{"experts_per_token": 3, "router_score": "softmax", "routed_scale": 1.5, "num_key_value_heads": 1, "head_dim": 32, "norm_place": "pre", "norm_eps": 1e-05, "qk_norm": false, "tie_word_embeddings": false, "learning_rate": 0.0032, "batch_tokens": 65536, "doc_mask": false}
Below are experts of layer 3 (counted from 0) of a mixture-of-experts language model. Rows are named down (a neuron's output weights, with its number) and show model dimensions 0-127. Each number is 128 + 32 x the weight over its row's rms, rounded and kept within 0 to 255. Numbers have three digits each.
Before each expert's rows: a language model's description of what the expert responds to. This comes from a sample of Wikipedia text that the model never trained on.

# expert 18
Common nouns, kinship
down5:104121131146125125186177168064143147127140166165147153148204111153092161124138084094080138121137051135116063098095083149174089096103186122084153101084122168123110150146200141121097096093173138121156153131122080054147100141143148125123101136125149131089097116086112065128119143153114141132130070132138169144068117134132090128050104100108092086155093162181133117113099125130131097064116
down6:145209119113145158103093166126148146116156117145105065109093166109160127160091166068194165127164126100069130121091049146141104104163110143118101168147111093101156094100145107133179154138107112060107137099184125150113096107105136106097151139095105102101098158088089110122174090136111182113112117120107100191198160085148159133096206132104108185105190158091120166142120108144150156145137
down7:143119166071138110175184170138156118185073137129090168106074202120102136116156110148149077159139069116120169127079111122090133132176074112118086175126144108112132174171124089143148148111137071114131125111099113232157115148093064133111130145167102157124146140115113125104154162129110157090118094085134107082188106126131165118180167183102125166082128136171117116080078102115108143177122
down8:093102151173124164075130169125126109173128144114105135103081115142148090087107151146116156133151127159061149179130147137152141135121141081150157094120106123184130101120129182087094088154086100100114118109074109148096094133108199092140150095163111101087150135118108194108122151098115077155107149125090130101176175199140184191077150152147119075118115156130175102146118108188133194204081
down9:129134157143155188128124187112130063180176139144017103147129098105101134099125175119186119152183092097089106102049138114119117081131079165128125183145083134154127141159080131154099084140142113141091078161143113093137112147095159164051185110105092104108144137106152102103133106139115156131140142115108084152121077139152100079146104108169166136078106141107098152133180130083173164127143
down10:126086136092138126102172130137126128134120093105141111117129166119130157150141158102153122173116167093155122132167112132159141142153137106111138158120112077095108114091082100108135162124132091160130148081092120199136139119189078115165131145202078089112182127144145187097089144110160157126084072099139135096164144144069200166052113116139064130139127159161118138139129051205199184177124
down11:118162174107076126100093101112114162149091057090064144064156131101097158107150124135054134154132101083107097144159154178142126114122086171153100108149207114141168123103130091099094082109102132131095161137090156174156100156160160138157132163174124151192182159111127115130150157144129148106123132139133131130101149130114163159140101083143090096049166126071079173140158078103133181191121

# expert 5
Verb and word-stem pieces
down0:163123177163178149160154156175166134073100125135136090159109187084123154106152144100148125113197151144131182125117178186116180198142121111082197159122093077117142197147131088064123104131129133122078112122147106094180116131138133134142118157056093096168085094147140160127076140112097116099144136091067157133152120114176097124096105073079122158085141158112132135169099096115124100108156
down1:082148128121134147111102085090188128060164162136137114135122081106132096129115161145138145166077148149124120120186173126090124148125066123173094125037150158176143106113091176139095128142109147150139186136147166148174162108150124129048093158152118138059137095216147156112115133170152125111200135076167103156163168166099182165135110138119135139133099186111112084157110129125121093150161
down2:135147090125090178117165166152137118179098110099121086085160072078118131154143156150054133119162146138137100110062148064149121146041185126081134126149112135085092136124137105132123111135141143130126135142137159128138157151115158098211149082174094104108125217118172084103089118181146072180140120142152140137150137088157135163100063093129093115158134191111128118114136169108152064116150
down3:128098135137134156097117136163095178116068140099112122180168170108090145162115130109112153044161111139085185145105141153138161114105069162129080080151092126164038086102093088130136083143131148108074154133134160089155112064114100092114138115103093095125140071154089178067119164185102137150099079117192139074120126101127169060106157110130111134090156137096156139123102138125122155164120
down4:119130058201130174138114080066131147214168128110164153088183124090129129093178193136101132129150078079139119072123165134148169121139136087105079160141128153115128144123104139139153160135082120162141178066086133140143215100168132104037108093098171126147128135160113134132107152087127161114119105158117165110122113162137171112101105061135175124102102128143182160112148156098133144117116
down5:100132131136136148081174111163165135110093153144151157152140104181120163111109077148106119136110171127158154105082095138161116130102190127139156161094183150120086171099098146151136112119131126118053084143143108116141152112119100071140082064083150162102079122135112169139114050179099183052108102106138107089109152084114070172099162164112120117169149096091124134136101138122039122062162
down6:152112064158128097138162131144108094129163127109129116097063101147133076174207111115129190177125138099087146141101100099104133104137080118154091095094146124169144112146096132171171094111199160133074174159136103152110141088146169156136114107137105132057115104113118153149182159127149110139149115115179129067133171126131089114152186144141124118101139160120159091113125048220113158161059

# expert 30
Numbers in stat tables
down0:105166102156157089116100093121183154144144144162124141171093154097083094146156195146153156112168138161068108141133105139099105052158145133151124138132162173102079134146086092120158126201123107163128107124098105172165115146156094100140063134161135206145158129192167124135111126062097164059177132100119170108044142164098142100124152182116097101094144115126123143119139141142139107193150
down1:076102133120108172114132139164165107126115138159104085080107071159155101158148054090117107077115127099091092150132134142134114117199158115141147121088080104135148087101116123171068108099089134204120098138159102105137159038103114141094107106153147118120156122134101122130148156172119063112163187136149082066118111113185114167111139129180117107129140150179125115092125088139132070084041
down2:151158074136124159124088101142118203154100111122093136118162137101123170085107130092097148111085213064132084217128162140137167135103099132146127089128068120103084134075120150169107089097195064139163110143137126146131128100110078112143168155155122078109091118082089127136029183132149119105119128136109137095134089122182086134111108155128107159106081074113162153152118099132141104140096
down3:161115122122176165163127109140142080148204152162125134123149132080117137053120079108133144180146115116121082160100095101082118133067123159146129138105160175133107125162087165141194148123130091107106155116105100127150163110146173109200109087145171218152116160155144165080128042139089163127115080103108142157115107107174100091116112123115125145165145153102056140148133143206169134090132
down4:117110169108095113116153120101147139209121150133100136091091126171083181128126143107145086167064173134126098134156095122105120179064140148112163120123192124099185070194132144145124120163125132157112079153159166105160101155103109135091155104107140108191138165106127118093091110140101074149153134120166165068139121080092153081102118156077125191099172118182102091066139172143118131124067
down5:189146118129132129161110125137138132111162067120173057151106148108056137164108114096169134077159071090122124103089117118088043092144171101120079079158106135130074176125145113171118125109153091116103104176185104143164121120127109134074083115118086085146108120091134117105153130083186110095159162132071081152064103109170158085158094121132158128077108162095102147127102096070109141117116
down6:122124138166138126096080148174116101107102124157090120135043104120123136134089101145190145131111205095101124094077133134142138100199076117115143126148107129099170144062117169116085115116157150146102055113104144098115140150163124179155145082103094120113153109066088232153152142108149124118118109116140142105150121103049138127120170137164139103083111133136181099152150140211112158188144

# expert 26
Sentence subjects, technical nouns
down0:166151182101136120123135060144102108097138113166158101110117184119149148177150160147123122127155126056093145102177153133141132175128153093120082130120126094228176101123102142117099079147136146174061099095145154166096152210168217133156078113111114100065163145141157135144170135120116110141159107159149110104136097118128163127062159160115104138117145164118108099122132153126196063137110
down1:106117133073151105138121155095162142128143110184192090056142115142123153131027138106174174119094151112146034100088150054170116071180169138102121080115168127100108154090133173132056071149148078122103142133101187114178117133165128105121113141149125075110194108105137098106160126147122132152136116130118147171120116085133114141140137084097103148138108102158103084165124146130128123088090
down2:153125177118145182166101161167138125091087054054138126100125127081115113156108126143161179139126131147125141126104125157151184103150172114094157162126142144086136103122069172094124128100206168087160143144079130176130133155140134107136124078122056098120167137061112136118159124112117126094160140152066137086131078094065111142088120124170067127119123127109129173160101069138166145094046
down3:070137169111159114098088186167124103137131118159127134155140081075144184159198080086080084148154126114147147139099138145120132112156126120135133153130155145153143192147153152161168119151108180102126150115109209171136169100131105103176127134089159088149079195184123111118143176080119134111109126129156123165109182101147173112132149138144118149108126124137135122137099156118074080004181
down4:110065091081169168121185092127138139208075108163130118118103108145117104127139062094129145163096133086139073147144084083091124107117067177158071104052169102106044140083121133146150099194115084144094120124113106111127184133166164089141162150163128156112130125136159109117152116089114168132124168137147086106160074143129109090081143109133103140135133050121104097122121082112149159134108
down5:120185142112207102114116134114149134168101137114099117158178159151124085126136094131132050116126132087173105125147114103106157107138101159145145108124147114160178155130161097132128099112103149176119165106122133072136120117137112157107096097093143148195143092144087151111151120176083090149085107145133063167091118127076163117125206177053159154092144237129162100054100101108153128155119
down6:126153147081137072113155156165238135137135126164136088119067164086118114098080132126140086116140147116151144157126176118102166081125111105089136152093085083142167149136059137096077137100143091162144136070088119117178137138165140135129125145154097092129169117172118190184150189199114088114119113126168081131112124121146148134126122086116119118153136167115167118117128101129151126142007

# expert 54
Sentence-opening words
down2:170132140118111125095152098134083099115112134176100148133121096121094138168115115170130126132137061169113166141081138077137163119131147152124139153125137129182163193105145149190106107158095187094145110205150166102111172151220150094094088091096199115098147143092135119091121191106201138120107181172175155118063113135109151148111139074141196127132128156105120087119127104183127112118135
down3:140161112163117097131157124141140093128089129155154094082124133166188210105139091110109122145093117149105160112140118171102029138160117207145140116108143176167169169138054157183132128127129153178129100124134172204127135151179177118093090133145142179138125164106132064150157109121109217053126115072133108150127119164085122090169149182126129120147143133140114140110103142121129112111110
down4:085158118097137036126076155120157133116124139088110092113180075146142099065108150147066093121127149090127114164133118150169140126150121185122165158116130116121120114084092124108200134119154142135104164017106094165128102148144101116132134131161145108110109170122094132143124099088061186165156071071081115157165105156108154103073188137149095160138165146121089182140174090120137129131124
down5:175147114196076180091125172168112135126121202175114164138107095165135082114146148166095131141188149102198120082155133115094149110098135118106137106118170105163112135141192094192133128088103132067132119079121176085135134160167141098156114112161114132115149106079133166145133157126132081165167081098216120141115129154195100080101141153174178140159107110144168123128118117125131194157128
down6:189133105144102188177137177116201106128145099165099142115136124078103100177143186121156161146159117041117129126093125040137158102056149111139105150100160162111158146149150063148132110180106140087146148152068132080130173113126093170145126097138148140134181165126125128173170143127177099137122144130200090126125130178146140142155129155150215133163124145181154126173128102124129139120138
down7:199209119146117100189113142140103164114144067132127168128174085109130088156151115102106120170136107069117073172172140147129173160080086145106084159170082119086123124102147116112141103092214154068108171102067099159092177144094085133131155131124176123129127144118135083163165108175096097092125089115120134099138115117181120119122118091200173119106143106167090148092141104113161146142129
down8:118148146141042156155080099109172105117125105104093139125102073115071174137119134190105140077119138151149098126059122107124129146154134148148149140147123209154102109141152139042071098129102115172112136107084121107118114147148116157081106095137171098167100145126080144182150138095106178225097142144133099126123136159134168127087130116138121138177088080156128102046075116146141077127099

# expert 59
Death and date words
down0:146181148107143133133121101135146125145132111108162151155136092107109170153184165104122134160133164133101109174123163124045121114107125097147092095221156129051091124128113130124121151110132120130120097113107128107148171130190141172140110098119141109108124128130078146203155132190183098118155108135089082112118186172114148150118135049097139058051124103169176070144163167158138102194130
down1:110066067135140127100140147119154087083128083149137126123068130137144112137099117151114159187173130130093111204166153118191129119124111152119126114166131112165065148122056111113143139124109112110145111110099111136082147078107095085079155146131077215161167067196117151124111130063180180066135177149161107104116111108108094160125112131094145129134109124138114131192136160103109165086189
down2:107062124117084158080117176089087152090093123142116119169134133074079199087164130110125157103092134112135098129125132073199116073084119068135104108109111163171146103148173135109135170058148160183066133118181153071135098140120129104101191124117126132123185126130078083108102129161093154111145119101108125082121126133140143091131096094136175166142125134200176169099148117079140095145154
down3:143176152127193103043154112138075129129123086162125204152131078091160146158070139163178109098117128127118112147111100108134105094134104093111131128188085133115121143166188172104109114110161114148128139146146176113125151111127111084124182134129154169120142177202127078170140152115172117091156111155092144150087119128102123105160052075144121135114088131061093136163103137164195089066136
down4:173177135122138157103195073164160111153096120137131115087095095152165081114125123094124076113155113076095120137098189066138148103159117117192140126083178075098106156105066147105116109141119118137110119104177112089187184124168109199081116124121116167106148135095088121125116179088143092070156127143149146087111141164131092130091098087112178170129188123085141140143108182171138136179113
down5:172100161155061139108172109068085105114149119189145197116113135162124207129204104104075109160173128127125160152171129075086149155127076133060143132136144147102138142158177149103143081127131127105136084137130131144121134148143091097148100164077152114121161156130073083168094129139053069079123111126179155146147156125137136146086124130116112100094097162087141196121131113125113126204141
down6:182125133134160145164135154111085147126140104094158106127167169170125164109150116142187061152128147111135141104143128158095171087189055133077105151084127161109072114160079101114148138076136076192129146077051148167148147084161176144097067122077159146131181138115119105179121134143086083125158085142116147092084172146087150177131135086170096083157134157131147168142121149145137130156138

# expert 29
Hyphens, quotes and symbols
down5:106082070159116181123078136108091133134107146134161127150118154075106126105134128072133118111112189092102135117108173154138197118146124126178064143142120115141097152160142141192083089116123092144145114165144131107117074136169099068155130130110118090093115069148074054103129084127098183158132094150129121096154111138130120093064087185132165163170114093092128115128142146133100155015151
down6:180142140111092143140212092068095119154125087123104168112182083060116156076169108084129175149144089116131088094100091108128047163167123131127143128155164082108149147181154133085112175135169159118148102180187115175168167141119086164133168092156112188186115115096107131104144165118145143128196103126134163128136167153198089170131144129130128124136095149144130107130097111111110102161148
down7:054086133133134211110117149104098162112115101100155055136112162086181110146058148161121145174127143108119089155145099101092137097122206080193091088137161113121107134107127189151170133123167107096092160123079138094159073131119147111088126143122117115102095147153085186171159086141163102130097075105129107133195097073100131095110153136112151104137103100102173115124130137105180090159110
down8:157101112124048128137116120151134149100210110161119119099139148090129153096110133139112126113127104203139148150109134153145096111048187096147157097147175199148073148135093144128148153127114113196160104141128122131131073128137144125211170061187118137080094176147127106133086126085183149126172140114123168142185092127139150160176094127104146111154123140063099090079128146119134096077122
down9:123157149108209117133122171119058093145089151101139108078059129150142115136119101171142132158157144068133146155172093082106119106108079125153094143167126160140099146114146151156108128079146135139094167125091140144066075068114121097103114159068088095115155134139072118122124148095122148129097149136128078123122130166056222115089181187143116153124179154162097130075141104193128144124152
down10:107156124147052144150168089078137130113122178071149090159153072118142141114146136070151160144130062154135075104057194099107105117137116142104107121102128145087146160135071131109089116195106169165120109139186058106190159092138141112073142125141150194152153135115141085134147148170135118109044113108127111077173138110137115107152151103103186159142087131127124141134113193141087132128146
down11:094116155127088136161181150115123198103125129128127127135109087106100154118090106070076103185130150154103165093142113116095163121125114135092069135130149182145090157187144185107136161136182167136090096155151162137147133144131135056100141138138128098176165147127150057144093113109090176162131146187118104094096028169129139091167182105095106076125139161112097105115181170149178126104143

# expert 9
Dashes, paragraph breaks, by
down0:190129163137162132139093155107176099112169116135106108138111165126197127119120149099125133137145151192181118126135099096054131175124155102070156124147154152120115111103154202075132090123168090124121141087122140107126119168117124127157096089126139195122092082063106191131187127146166101123165105098108058129140121147112122064178095162097103090175168096103076118172151148153158102193138
down1:164168120145154098160083092143093157185134163150121130127129130159133104179162138095134081105169176098161174128146165041148151066132140117148099145152068086114105168136156108202167126104096068092184165093106171085101100188165155098094153077085129066148139178155146147128089122135119125118117106116161117097111114105151166152142122096082183198157108167121136127122105127173109102134112
down2:105118119108129099094134112121119135130090143119132165121103122114040139169053150161138116170135098155106125133147129135142132116113117125128161151138068104145130131154055151100126054104149132145165097154132130065148087157156090146073055166169077155086185092144102134073107097170129136102120143110152081207117084197141134140106147113101139066085095136156093160069146112117118092055129
down3:127155111126146172106117116120144196157136102151124199067058126142067128160194116131086103139122111091138108207181107121108145165084143201133117126158137117124100138119139126126160145157113072158151137141095118117149199093160115138153131114128200105061135101133135162101123172116083049108134101085131127156143091094110127152095099167128160098103118109114112155099090107098119178220129
down4:159102127137162125073116105126085180130126106150140123145085168132157076189097116142157135091144118164135164115126171141135154164127121081142129096098131105113095066116142097120053178137157123104125162105121118100178068173095149118119109163178132096100160069126193062129108130123141066091135111111158173132138103114089118142153115094088052089121167191136151176127129170056123124167063
down5:130107098117160133109103126140165144150126147051118099168105173131125027201141138129141125110089165170201087145099107184078137092058101117139155136167141112190073084136157147151144095111165122078081122129151179125150143139100139130130099123093114145114129130134169123067125160114133105152112162100137114155136139141152082127156068081157123179101075121185164167156096135150141137209136
down6:059102140125079101111082103106121190122182103127159126118107152105106132117111099097168136093127158094151064078139158126059086099132121167090136130136167173152086161135075072105150126127094058120142126152113144184108174090092092139134159094158165122144103083108061195121201144088119150146168144120088096201118125134173133177156108114137099138154087097118100143106143107142111159130076

# expert 2
Table cell separators
down2:077080124132166099135181049141168121109139196127119119158136156133092081189094183101102143102115138152128091138143182125134168113149100127107142172137109160115131093181084094146177117139190158153119174168159160106105105153108112123143154087118120123090076149080128117066148097089106124111076201114124131121095066157185165167088139124087113151073091094093102149121100115092142074116147
down3:141186152122172204105138158107155148134129179162173159160153144131069131106161080090120102129160128085106070090146133193101184162152080119090157138049151100074182090131106118111136095134096145100148155156149155115140133134107164134099116120105170130045161181145119150123153147088123099157105211117110111160090146170128128138143124198106162113098109118085127093136104111129066140150091
down4:105099137141130151157120102108088126184111212173149123066182131110145153151140139043125171122114076204124086133081104174116089108101206143115112062130101121157088124094178115114114105161105140183122122179167119151133078176110050091114112094108155108145111148123134091089159097110205137112112123154122166152099081143145144149150104144130144138124118157148098158181122129131100122067125
down5:097115097148142178149107103149111080164138046158101152110078098133047085105113146120103153125151096150122219188121140159123166154162132098156151131154127166125097100113125133187187088128116135144089114205163122133152153071109111078105140127171105122082153165122175129095135106142100105115151120130097184085156129128079126104163113207090138149085118150117116123169124158119165083196139
down6:156111166097115128170135144134125122139115153106189095102117166114185197100102142144100137157157093114130135140142148091158099117103150141136114134171055081113112201126150168181147194096128082144131116135107109115110128123149141135129094118112202089145161140119134126084089179162120066127161087144031096104167156120124122136097161147111083125134058094097182145106151172060154057124112
down7:175104112143129136100177123126156054148172153148145170093137169081154098115077126190119095109103135124193106086156117133082165103061122142170127060186131177171086120165158116103185141045154114143131106124169150136073164149134120171139108130157129135186168154104134110146158095089148166094147122113141162156097076104148137103139118148164149106104101105123066116103147186172150153082115
down8:139104106107149087119076056188051171117099122075135106170149139152204151130164105112164176126146162100135112128131129128105142107092091085162169151182121171120107163124146146121078130092095081086147118083084121090126069175107131113156121099135162137112142096131119154129058154137068134127105140141134149120156140058116051160053144138158118184162134115149179108114102117114096091144167

# expert 27
Table row pipes
down0:122176108124108130119116155155106128064101143141131152108090119123110071181109126166137155166144140121123091179111165171100153134151106160172118158124115059141132166192111087117120181120081123094053197128097183167152093096178120103082081164189117146124145098077154162094133159102146068157153171174085074143147154158119167154107188113090129127166155077109145126130147110103075129138133
down1:180092083157101083103152191171122102109184117120169177121121162089140098070141151155210143135069132149086166132134121067140149161116143113115139202094102060127058119132112130110112137156121083145130078088099131135088106143143130185147129133066111087108162089091128110117126071103122126151133122143179108141164097166162166208129097149110074092099142130142130100122142193145141134110119
down2:079114093141140119105149139083158111172075133180199173134165139144155134138154110124140087128094111091089129122133089132082127100108128109119131136131133137148182141062187150104075170159112166162158124122120091188139145111119179141231169141151163167170068134131098145066099118115087165121164100113114158198175146141181143126174109094113107193124129164114171096166160147153147093120134
down3:128151140139042091091155144139147153102149167161099126135211202175122103093137121141097099113179104124174123153118151058124096141154072178084103159097091088100165106153114170193117121096115120123156142149201073095089130166075106122135105084148146150132143117172138159144098117142121146151092108096118119123084095145145079137148094204133136115104078160090135135109145184122136173164163
down4:110056141125156149140143173200187150122147132063101147082073160149139154094151121121162142155096114170090128099093138152054115157110175133138140140142167184144074097155140118144118106155138099117129137117135158131114119165079111089219115141103138145174096101116093171081155074086131127093124135115107142107097097149133109216132123157128112141105096127178176122131123190082215104148111
down5:136106122114113116160158113135126157101141113169097102098138160158111134029077150153140180129179072063098107146111125167143126167125086141166127196118095152116173152127118109171191138096118138089141148059156147098123157189171100101119096094118134189127087108122144190174157147148125125148157096107114140086112105124075182078086127124081055100093087145107154120097101181087124123126136
down6:121134120180177117110137103139192101163099118135124103163093113145100122175157109089179139096076127114093111092135167140105131116090119087123097065107118050119140106138134214136134167137087132112140155132126149115162127089077151168094167138141104154094133095124158097150126131133124045194067145126117148153111119086114116097185124136115132065125130147117194098183091112197168121043109

# expert 13
Final word letters
down2:110105117117169136109154132098127137130120175132084091122149116129126126131134067154142112117167124069077180129134152086172138131153144137105154076123133135062116100089108156137193127122172144109091089089110158127105123166170145120176144083153178124153121133087095092167120144107167064130134177160080131145065100114171114058171106120109087063096124130137190178142111175233163116154114
down3:100125174094143105113121133124128109120095121125104130118093112126127109112146166131190171120145057127108121152097058115123207156129131163115146088072142119141173116099156185139163057118134127105200153111131119098177109120111099160122107162125156135132166142161072101127095134101082140054117111140161179133133159147126123064108103163089103145083134130162181133201186027151135109166094
down4:137119183137171124113131137136140098137120140137155142149093112152073185083146093100127127115117155152073125144108132147125160117115066091088130130100078120154155113097063133084154132194201091146107135129100129101091179103167098169092140127071103125137133055145111122138146133105130167068086144106120132103193123158093146136070182078145145138097143186091051094119174051112171156149113
down5:145134122107155096156128130094104107105135092087061078143174151121137161157125179120080135061116145147203107086145102141132158152088128083095158117172095160076090097125140082116121133114159143086158166043154123075100147080105121148129152158127170120117117202109177087140056104118104116120128094117103101126110185103080111116156080099130191101123159129114172101133121050139149103086138
down6:126183108111198075108131128113095092120097107103132151111136159092089097103172182172102091152088104085040104138066091174091131124103102107081120140099115130175183151132073155082155115179103103127107146120114150099154166138144124120106127090120134184155118118145075137136188169166124079109118132132122167150140123127106169132070184094139145126071109118095178148139135089185167108199138
down7:136158166169112063140085146137149138152106132071141144093178063125117055145122140100106138086095101098124149142096088185210144146125087160135060164152132092098131106122125200092146144118114154130089140138132149114208151180123178092140115138128179093130167090123155157128151135143129122079129081123111114042159150114102128187135158119112141127102154131117145189199134127137125122173071
down8:176134165114102151164138068117205156097111114145116167098170123102082144129084116156105100145120122143143119139160066123124100144145143137168092143109129081161065151165124165179129139149104111158111117150122117126098107141159098119090075156080080205110124068134151170095135097169155096157135090132088059140166065118192106140073095154163142145118120138175088080098113201086083114125132

# expert 8
Creative work nouns
down0:069175106141129157114062142148191138122145130158177114149073142174125111106125072128154074119205079115163112104110108125140095136179150131117146133170148142093146115116088158121178160160122122140135203186158133178158142145093109142128191085097122123161117179089111140134136210133099119144155162149116187161177122093100092123161126166125121083209135091146077155119164075133135114116136
down1:149141136160124161118096087194098133092143170099121114149174176171126080127135098181114104157106179152149117192085085118152174135127137062100122171083099153080135104155087162147140093132155161159130121144140172115170155175143212165138153104154105089089196137117149117137160098154116145165151135117110128128154145175105180162095128138140162115189169156084104071088071147148152107153073
down2:126099188132090123142096138151152113116176087163103134092137134077188176105150093157094168102059124133210159157163115181116124130084121127086157071163135166164160110140146119109109157180135164148173159202119161123179149137077165129146146116125125093157068157183113087128138149094115134108122081142166136145173121161160171149094108189181142118148060102120126141137102140156079112086111
down3:140138137166135141171141089173111169170128164110138126150125123167139163092150147104195150165126098140067157193093167167161124164194147069137091154140102131189151155127119151099111142175118120153144140092100108103127099098147131159085093107153065177142093118109141198101134120134130106155167171135070139138171102154122093074122134040117130133148186139128174178160127049137151092172113
down4:062122091143131176091126098138109134154127106101070187127109129082156147119109150161101129114150181145119158149062117080161103084118153107148116102106116116142140137047106143110151139136185143103159101086087093105131132089160128110113127102136100175116124063134128146107155120117144133174176126179101064110212087160146114094082091038167151134087148069172166116122124107192158120165139
down5:114159132088149101150093147004081081142121130078153158156133122109141051135115131090153134132166168116130113127140075126131107154216093155103141166052117102110123155122148085098150128139170145027126147097089102122094093150156144087119068170086092129098169122128136160117098103100126128068158113135142143094133144103114157159166135130109097121100084176132140142182143087157153132146103
down6:126135112165108159140127076122137181136177125144103123134091115171102106101173122110135148090130097119157154163145106100185103140151174102128047158161057150176148130163153118146162113105110077123130090146152093096105142162070073169131113125078162135167155152140128158113144153187104132163080138098083124099112132138052082131103181127157110185185186166174150141065092110092080124147160

# expert 15
Past-tense verbs, table pipes
down0:106124120078116132142116139089102090152145147143174119132146139122121151096101181147116144144173129191146126176183194154172175084178161106165151090102199096156093098150123145105161116138149102156157113093154153183084107128126130151149119167079076123099101158092122098122084104155102156164047106160134187112096091061150083133131149138129128116139124157095093155122120170106180104042178
down1:096128131129103179111147111146147089123165137129138140154057079131165177103172093171081134136143097142112160082092154185118170189122087072113151107183145112061114149121170165123075118080118134078114086179131175096150160131145098140112112102119127100049133164125141147124149100156141123040118171122128109107156122177083158138095093080095160099137147150092167149114195094095091118109109
down2:150107085146139117105126079148112124132111119114121148092198093190178136134090116163117141126123106133111131128149193130123149203153177112126124101152083101144132156124105124132143129134042190160104124120147117085139114113130124135111110135062056165134166097187124196210114107176128067130164105171088106057112124107126115078181127081106083102088144166112138151128091132132112104092064
down3:152112129082159143182184117135169136136158124117118082117100108085117190137097143092094143151167131060160153146142103150165119142173140122174180132168122170118149120175153094049174115124129153105136119119204050148130138133114135132108190220059136112135112163128093172130098145071160194119147112148087207124129093103117096087130120137139140092130113117161067126125162146125152139122145
down4:102151094097143116150128141104130087208119136095120049139152129167119122160141123103131120177175083085112136127151124140166120046167141124157134105174116135073124113144159082161102153109127176161126119135131151183112186125072082077103100125107092102134185158110129038148134124103094123145123093078146145085165147135125163135164085057101174121143067140046133136140160127146117173163141
down5:095097160091134147141067089140118152096098102153142131121138187192125115159117124103100169159158113227151115154133154096159086171156143120106111128097131151059109121109128088103139178151083126145103134093079100099124102142128163121166118120137129108147083111139105110071108139147139101135177122128161206137134122171115138137164070136052140175086135111108149145151191109156182234166114
down6:216127107082159151137148115128070091156170142087100127125108109068100143163102087090128132120114139120138127201148168116073126099151123133176062127202171154064101117097122107136075119154094119065118112125157132086139115142118080118098109165071180089127081151123137080126119112082155174103141147084157140180150132095109142187089132146107174082108107120095198111165107126138093114120135